From a checkpoint of a small mixture-of-experts model trained on Wikipedia: 6.02M parameters, 3879 steps.
Below are experts of layer 2 (counted from 0) of a mixture-of-experts language model. Rows are named router (the router's row for the expert), gate (a neuron's input weights, with its number), up (a neuron's input weights, with its number), down (a neuron's output weights, with its number) and show model dimensions 64-127. Each number is 128 + 24 x the weight over its row's rms, rounded and kept within 0 to 255.
Before each expert's rows: "comes before" lists some tokens at least twice as common just after its tokens as in all text; "gets" lists some tokens that make up at least twice as much of what it gets as of all text. This comes from a sample of Wikipedia text that the model never trained on. Tokens count by the router's weight.

# expert 25
comes before: " ", " —", " M", " D", " S", " L"
gets: " |", " ", ";", "ic", "%", "ish"
router [ 82 166 121 106 136 123 129 177 142 128 131 107  83 168 131 120 139 143  93 115  87 108 122 161 178 154 127  94  87 140 123 107 133 166  92 121 147 139  95 123 126 130 117 124 116 123 126 106 167  95 154 142  93 128 112 139 154 151 111 126  85 117 133 138]
gate5 [118 136 169 130 117 138 132 107 142  70 128 115 134 117 152 106 147 106 155 118 119 111 128 107 126  85 102 110 112 122  94  87 100  98 122 147 145 100 100 139 160 137 135 100 159 117 118 114 150  87 129 139 156 136 143 127 110 109 105 106 146 107  83 161]
up5 [102 152 121 131 157 185 150 105 140 116 108 152 105  99 135 124 160 133 162 141 128  89 106 119 104  93 137 102 144 113 129 122 130 107 117 139 115 146 117 139 111  78 118  99 106 115  83 160 161 156 183 144 136 148 109 138 129 127 138 122 154 115  91 150]
down5 [101 138 139 101 129 134  79 128 164 120 118 157 136 103 155 106 117 130  95 119 129 106  83 107 148 151 126 118 134 131 106 147 102 137 112  83 124 110 128 150  99 150  82 109 108 143  81  87  95 105 152 153 124  85 144 169 120 132 112 122 156 126 132 131]

# expert 29
comes before: "0", "9", " |", "8", "5", "."
gets: "1", "2", "0", "3", "9", "4"
router [210 162 129 151 152 146 119 101 127 142 120 139 116 111 131 114  90 140 119 102 162 166 166  94 104 119 158 141 187 123 141 127 121 149 134 128 133 127 129 126 149 151 117 130 157  93 158 110 137  89 118 113  94 104 105 118 124 154 118 126 145 133 157 133]
gate12 [116 112 128  98 106 153 123  81 128  82 144 112 124 129 119 158 109 148  96 122 139 105 122  98 137  99 116  93 142 117 137 123 114 110 156 125 113 136 110 121 115 112 120  72 163 164 149 138 129 148 138 137 122 128 136 110 139 136 110 140  90 114 131 141]
up12 [117 154 140 127 118 100 133 121 102 164 138 183 145  91 155 155 155 159 134 110 101  95 148 109  94 135 158 104 147 123 114 157 119 161 139 116 132 172 156 189 154 129 143 146  81 148 161 116 159 104 124 158 130 137 120 143 138 108 121 138 103 161  76 128]
down12 [105  90 159 103  82 135 157 135 128 133 152 108 149  94 116 105 119 128 150  71 123 127  94 144 125 137 119 153 115 165 135 131 114 178 177 146 127 197 141 142 170 127 154 137 119 118 142  95 128  77 124 177 121 172 175 121 113 120 137  86 121 158 114 135]

# expert 31
comes before: " ", " of", ",", "\n", ":", "s"
gets: "|", "ch", "ation", "%", "ter", "ce"
router [138 148 145 134 124 127  98 138 137 114  98 133 140  49 149 111 138 116 119 149 112 165 164 104 158 146 140 123  91 109  75 103 145 173 102 141 126 111 102 116 153 104 112 130 108 116 110 132 109 149  76 181 133 170 108 116 147 159 154 147 113 133 105 154]
gate4 [150 127  92 112 118 171  91 112 118 111 120 107 137 154 121 153 141 138 145 138 155 152 120 154  91 125 102 132 159 126 140 178 203 123 139 100 123 107 152 155 135 126 136 166 142 142 118 137 107 115 143 139  87 128 117  91 139 112 127 157 121 116 138 128]
up4 [143 159 118  89 116 161 128 174 105 134 136 133 141 171 128 113 113 160 110 143 135 140 116 131 162 131 118 147 100  96 155 173 173 133 168 133  91 121 174  98 108 119 152 121 129 142 110 127 167 112 123  78 131 120 117 131 155 138 115 114  90 137 157 122]
down4 [122  85 161 104 128 136 147 145 154 117 109 111 100 112 157 117 127 115 115  95 113 122 137 129 137 117 120 146 123 102  89 112  67 157  92 114 132 139 131 120  93 121 151 127 149 128 144 121 119 164 137 148 104 130 139 113 112 125  99 144 141 157 128 113]

# expert 21
comes before: "1", "2", "3", "4", "5", "6"
gets: " ", " s", " l", "–", " r", " re"
router [116 143 171 106 132 134 173 111  88  98 139 130 131 121 136 186 152 133 124 162 105 153 129 116 108 131 103 101 100 125  85 165  97 101 155 127 139 127 156 140 114 132 134 111 121 138 171  95  96 118 117 129  84 119 190  99 112  92 119  86 121 144 108 127]
gate9 [152 144 107 147 143  95 128 105 171  89 142 147  90 118 132 153 106 154 118 122 124 144 150  92 109 108 135 106 144 137  94 164 104 125 158 144  88 157 140 107 149 132 142 127 127 152  94 123 165 182 168  98 128  98 138 136 112 143 113 129  78 139 127 125]
up9 [124 162 132 123 140 103 110 144  91 171 133 124 118 157 115 109 147 163 160 112 132 149 126 155 102 120 182 144 113 122 132 138 100 109  91  88  99 150 126 137 144 139 158 153 130 153 124 123 142 113 154 169 110 133 183 150  97 124 132 137  85 153 122 181]
down9 [128 126  97 111 127 160 161 107 183 126  98 136 121 135 122 124 144 126  94  93 157  93 161 146 121 124 121 139 126  95 152 122 135 133 141 125 105 158 125 144 154 145 122 118 148 119 167 130 158 112  96 168 136 105 149 108 159 117 120 104 114 160 132  96]

# expert 3
comes before: " ", " a", " the", " an", " been", " M"
gets: ":", " was", " is", " as", ";", " be"
router [176 114 167 163  92 129 113 157  97 141 141 129 137 101  96 155 143  78 137  72 150 130 150 128  97 139 121 125 146 152  62 103 183 110 111 104 181 102 130 167 116 138 138 142 102 138 114 122 127 150 128 154 131 134 138  96 138 121 132 139 116 141 137 131]
gate0 [100 109 162  75 132 117 127  87 166  88 127 142 125 151 124 119 134 149 156 133 176 159 121  87 129  68 133 166 150  97 175 134  92 105 132 144 131 113 107 130 125 126 164 142 133 170 128 135 121 165  90  62 116  90 146 130 117 136 116 129 122 115 128 105]
up0 [ 99 180 126 116 139  78 156 160 138 133 160 128 131 145 148 126 142 154 101  99 104 165 154 147 105 173 148 100 130 154  95 121 147 119 114 141 140  92 123 120 110 132 116 125 141 153 121  93 126  93 170 166  89 134  85 103 151 154 130 123 135 110  82 132]
down0 [111 109  97 159 144 125 104 125 146 105 133 109 142 142 125 172 153 160 114 105 124 161 101 126 128 179 131 131 162 121 126 104 153  97 142 144 113 118 135 124 128 169 103 133 148 112 127 126 125  77 117 161 146  96 140  93 106 118 112 133  90 111 101 115]

# expert 13
comes before: "0", "1", "2", "9", "4", "5"
gets: "0", "1", "ro", "2", "–", "3"
router [101 119 128 124  87 112 150 134 112 141 180  99 145  95 112 163 134 171  93 115  85  75 121 144 140 130 149 166 132 138 152 136 104 153 155  99 130 112 149 134  98 111 105 124 130 144 126  89 125 118 104 134 139 130 131 145 122 119 105 143 141 156 118 105]
gate12 [152 148 153 101 137 162 100 138 152 140  92 110 138 148 162 133  96 135 118 113 173 187 127  97 150 144 128 122 113 170 159  99 117 119 127 146 135 104  89 142 129 108 123 115 143 157 148  94 186 113 103  94 129 119 138 121 134 172 111 106  91 105 160 142]
up12 [106 121 113 120 123  78 123 143  89 142  98 113 139 111 154 106 141 129 120 121 107 128 134 173 139 134  98  87 157  97 130 131 105 152 133 129 171  76 123 150 113 154 125 130 141  92 116 146 117 138 119 116 153 107 102 145 109 120 156 130 122 105 129 112]
down12 [121 147 141 161 186 180  91 134 140 109 123 155 104 124 102 103 131 133 116  97 160 118 157 103 168 180 143 159 158 131 123 159  97 102 143 108 103 153 149 107 164 138 148 118 131 115  73 142 133  95 156 110 149 113 100 114 106  95 144 165 139 136 113 107]

# expert 6
comes before: "-", "|", "==", "The", "===", "In"
gets: "\n", ")", " |\n", ".\n\n", " by", "\""
router [106 154 145 117 139 115 129 130 128 178 152 101 115  78 142 114 117 104 179 154 122 107 104  96 104 136 136 124 100 132  76 173 143 135 134 129 107 127 117 140 117 150 125 110 108  86 121  99 119 145 140 113  86 135 112 109 115 147 135 145 132 141 112 172]
gate0 [109  91 114 153 160  87 121 155 125 103 151 110 123  86 174 101 154 124 106 133 123 113  93 122 167 168 139 112 152 147 140 145 118 125 150 103 104  77 129  52 151 119 151 139 138 122  91 128 168 106 131 122 154 163 120 126 153 104  79 111  98 141 136  86]
up0 [133 146 127 145 123 112 153  92 133 115 141  96  82 153 104 108  92 126 173 160 106 141 118 110 148 123 123 126 171 115 142 129 106 109  78 139  97 103  84  83 107 141 137 140 130 117  99 157 146  99 170  96  91 149 142 142 166  95  82 147 153 118 120  90]
down0 [ 98 158 123 141 142 144 113 103 124  91 163 157 152  95 106 171 136 149 117 132 150 135 124 147 142 172 177 114 114 153 109  93 134 134 142 170 129 117 126 117 124 123 117 166  72  92 137 124 162 140 122 159 121 174 131 115 169 136 105  84 127 139 135 114]

# expert 0
comes before: " ", " P", " B", " D", " S", " L"
gets: "-", " to", "|", " |", " the", ":"
router [137  91 115 143 105 156 151  78 149 135 120 156 157 122 108 153 114  87 124 148 113 120 170 131 147 141 122 146 151 165 167 116 163  91 142  92  90 147 105  81  90 150 110 138 128 169 102 131 156 164 148 114 136 116 104 169 165 133 125 121 127  90 123 115]
gate34 [139 161 137 129 149 122 140 110 133  78 149 120 128 144 100 138 102 157 120 111 125 154  89 116 140  92 113 168 148  93 175 155 102 177 156 128 111 110 163 115 156 127 162  88 147 112 154 162 144 148 129 138 137 123  97 148 120 102 144 132 139 141 195 131]
up34 [104 138 103 152 147  95 108 132 150  78 146 136 139 128 118 106 122 153 136 174 133  68 109 150 112 122 113 137 122 142 119 103 110 129 127 106 144 151 123 154  94 144 140 149 137 174 142 103 137 159 133 153 131 114 132 101 133 105  93 160  91  88 125 156]
down34 [146 120 152 110 152 142 159 101 145 104 133  85 109 140 112 147 110 119 150 155 131 152 106 113 152  63 122 116 114 103 141 140 116 118 114 150 104 138 118 137 166 114 169  85 121 136 118 131 138 148  98 130 131 162 111 135 135 125 127 137 101 155 114 163]

# expert 9
comes before: "ed", " of", " to", " in", " by", "s"
gets: "v", "ed", "ent", "iv", "ion", "ment"
router [132 119 103 113 103 127 129 150 126 110 131 128 124 144 138 115 140 100 142 139 131 148  91 105 112 149  87 151 103  76 134 157 118 126 130 114  82  86 116  75 159 136 141 133 110  95 103 114  98 133  97 117 135 156 129 152 120 115 109  85 144 136 141 115]
gate26 [130 141  89 140 196 142 163 103 115 125 170 103  79 141 141  87 140 127 136 136 112  94 150 139 144 101 118 170 145 155 122  85 134 130 130 133 163 150 152 106 106 161 131 152 176 106 143  94 126 101 145 125 114 110 133 155 101 136  98 105 110 137 153 127]
up26 [101 141 114 146 178 172 121 146 128 119 144 137 126 116 117 127 100 125 102  97 126 150  94 123 107 156 120 114 133 110 153 135 105 178 154  98 151 180 142 113  88 136 161 154 122 105 122 136  71 156  85 135 107 144 129 120 136 101 113 128 108 145 136 110]
down26 [181 135 140  74 138 128 143 159 122 133 175 177 119 150 121 103 131 154 146 149 132 124 175 119 150 131 110 110 155 113 129 171 183 118 154 145 162 160 120 157 130 128 109 144 149  96 100 131 137 180 129 168 150 127 132 136 122 119  98 149 153 142 145 130]

# expert 24
comes before: " the", " a", " his", " an", " their", " her"
gets: " of", " in", "t", " for", " on", " at"
router [123 140  95 172 135  67 139 135 127 122  97  94 152 110 159 114 153 160 143 104 126 136  96 176  72 146 123 123 100  97 143 132 124 115 143 146 141 129  91 109 143 113 163 138 108 108 146 154 139 115 128 100 123 135 143 138 110 136 125 153 149 108  98 112]
gate0 [139  98 141 156 137 175 151  75 112 124 143 124 115 144 124 125 173 136  87  95  78 119 141 108  91  93 146 139 141 131 132 178 120 153 121 119 135 108 107 110 144 114 107 121 141 142 109 174 106 132  81 128 108 145 117 162 148  60 144 131 159 168 114 170]
up0 [147 149 163 104 129  87 104 130 123 149 143 178 120 168 146 142 116 125 152 139 143 161 171 145 139  88 113 148 143 122 145 111 128 158  92 116 146 140  91 139 106 118 139 103 111  92 104 108 125 149 110 124 146 150 150 171 106 151 127 139  77  93 137 107]
down0 [136  91 145 117 137  80 148 151 147 126 130 108 126 192 102  87 162 116 121 115 115 119 125 122 146 154 142 106 127 126 113 114 159 156 140 142 110 149 122 172 134 136 145 141 138 139 136 113 140 169 148 107 146 160 147 155  92 118  91 106 128  93 144 127]

# expert 4
comes before: " |", "8", "7", "1", "6", "5"
gets: " (", "9", "8", "7", "5", "6"
router [143  72 186  80 120 133 112 169 102 137 115 179 130 110 137  81 129  96 124 144 118 126 162 130 126  88 161 143 133 135 119 147 108  91 104 111 162 121 150 161 175 119 130 112 137 122 129 106 140 117 114 115  93 121 128 143 137 132 124 114 157 144 154 168]
gate4 [129 158 111 115 154  75 115  90 104  94 149 112  99 136 133 138 115 160 164 145 135 110 145 146 151 120 115 168 110 113 100 109 126 129 103 115  84 106 108 131 137 158 131  98 140 110 143 136  67 145 119 141 124 135 133 113 125 167 159 131 163 126 166  91]
up4 [179 113  76 126 158 135 127 113 137 131 129 127 143 109 118 153 132  86 101 113 134 141 138 105 103 112 124  91 124 122 143 106 144 147 147 165 114 162 173 111 111 150 146 132  80 190 128 122 156  92 148 105 119 113 148 121 117 118  97 144 125 161 100  99]
down4 [149 130 142 136 114 133 170 105 129 168 160 128 121 134 132 156 108 129 146 133 118 101 108 124  76 120 117 110 152 143 112  92 183 135 163 116 112 112 122 112 109 116 125 133 149 167 148 150 140 164 176 114  88 113 156 119 104  99 107 152 129 121  80 119]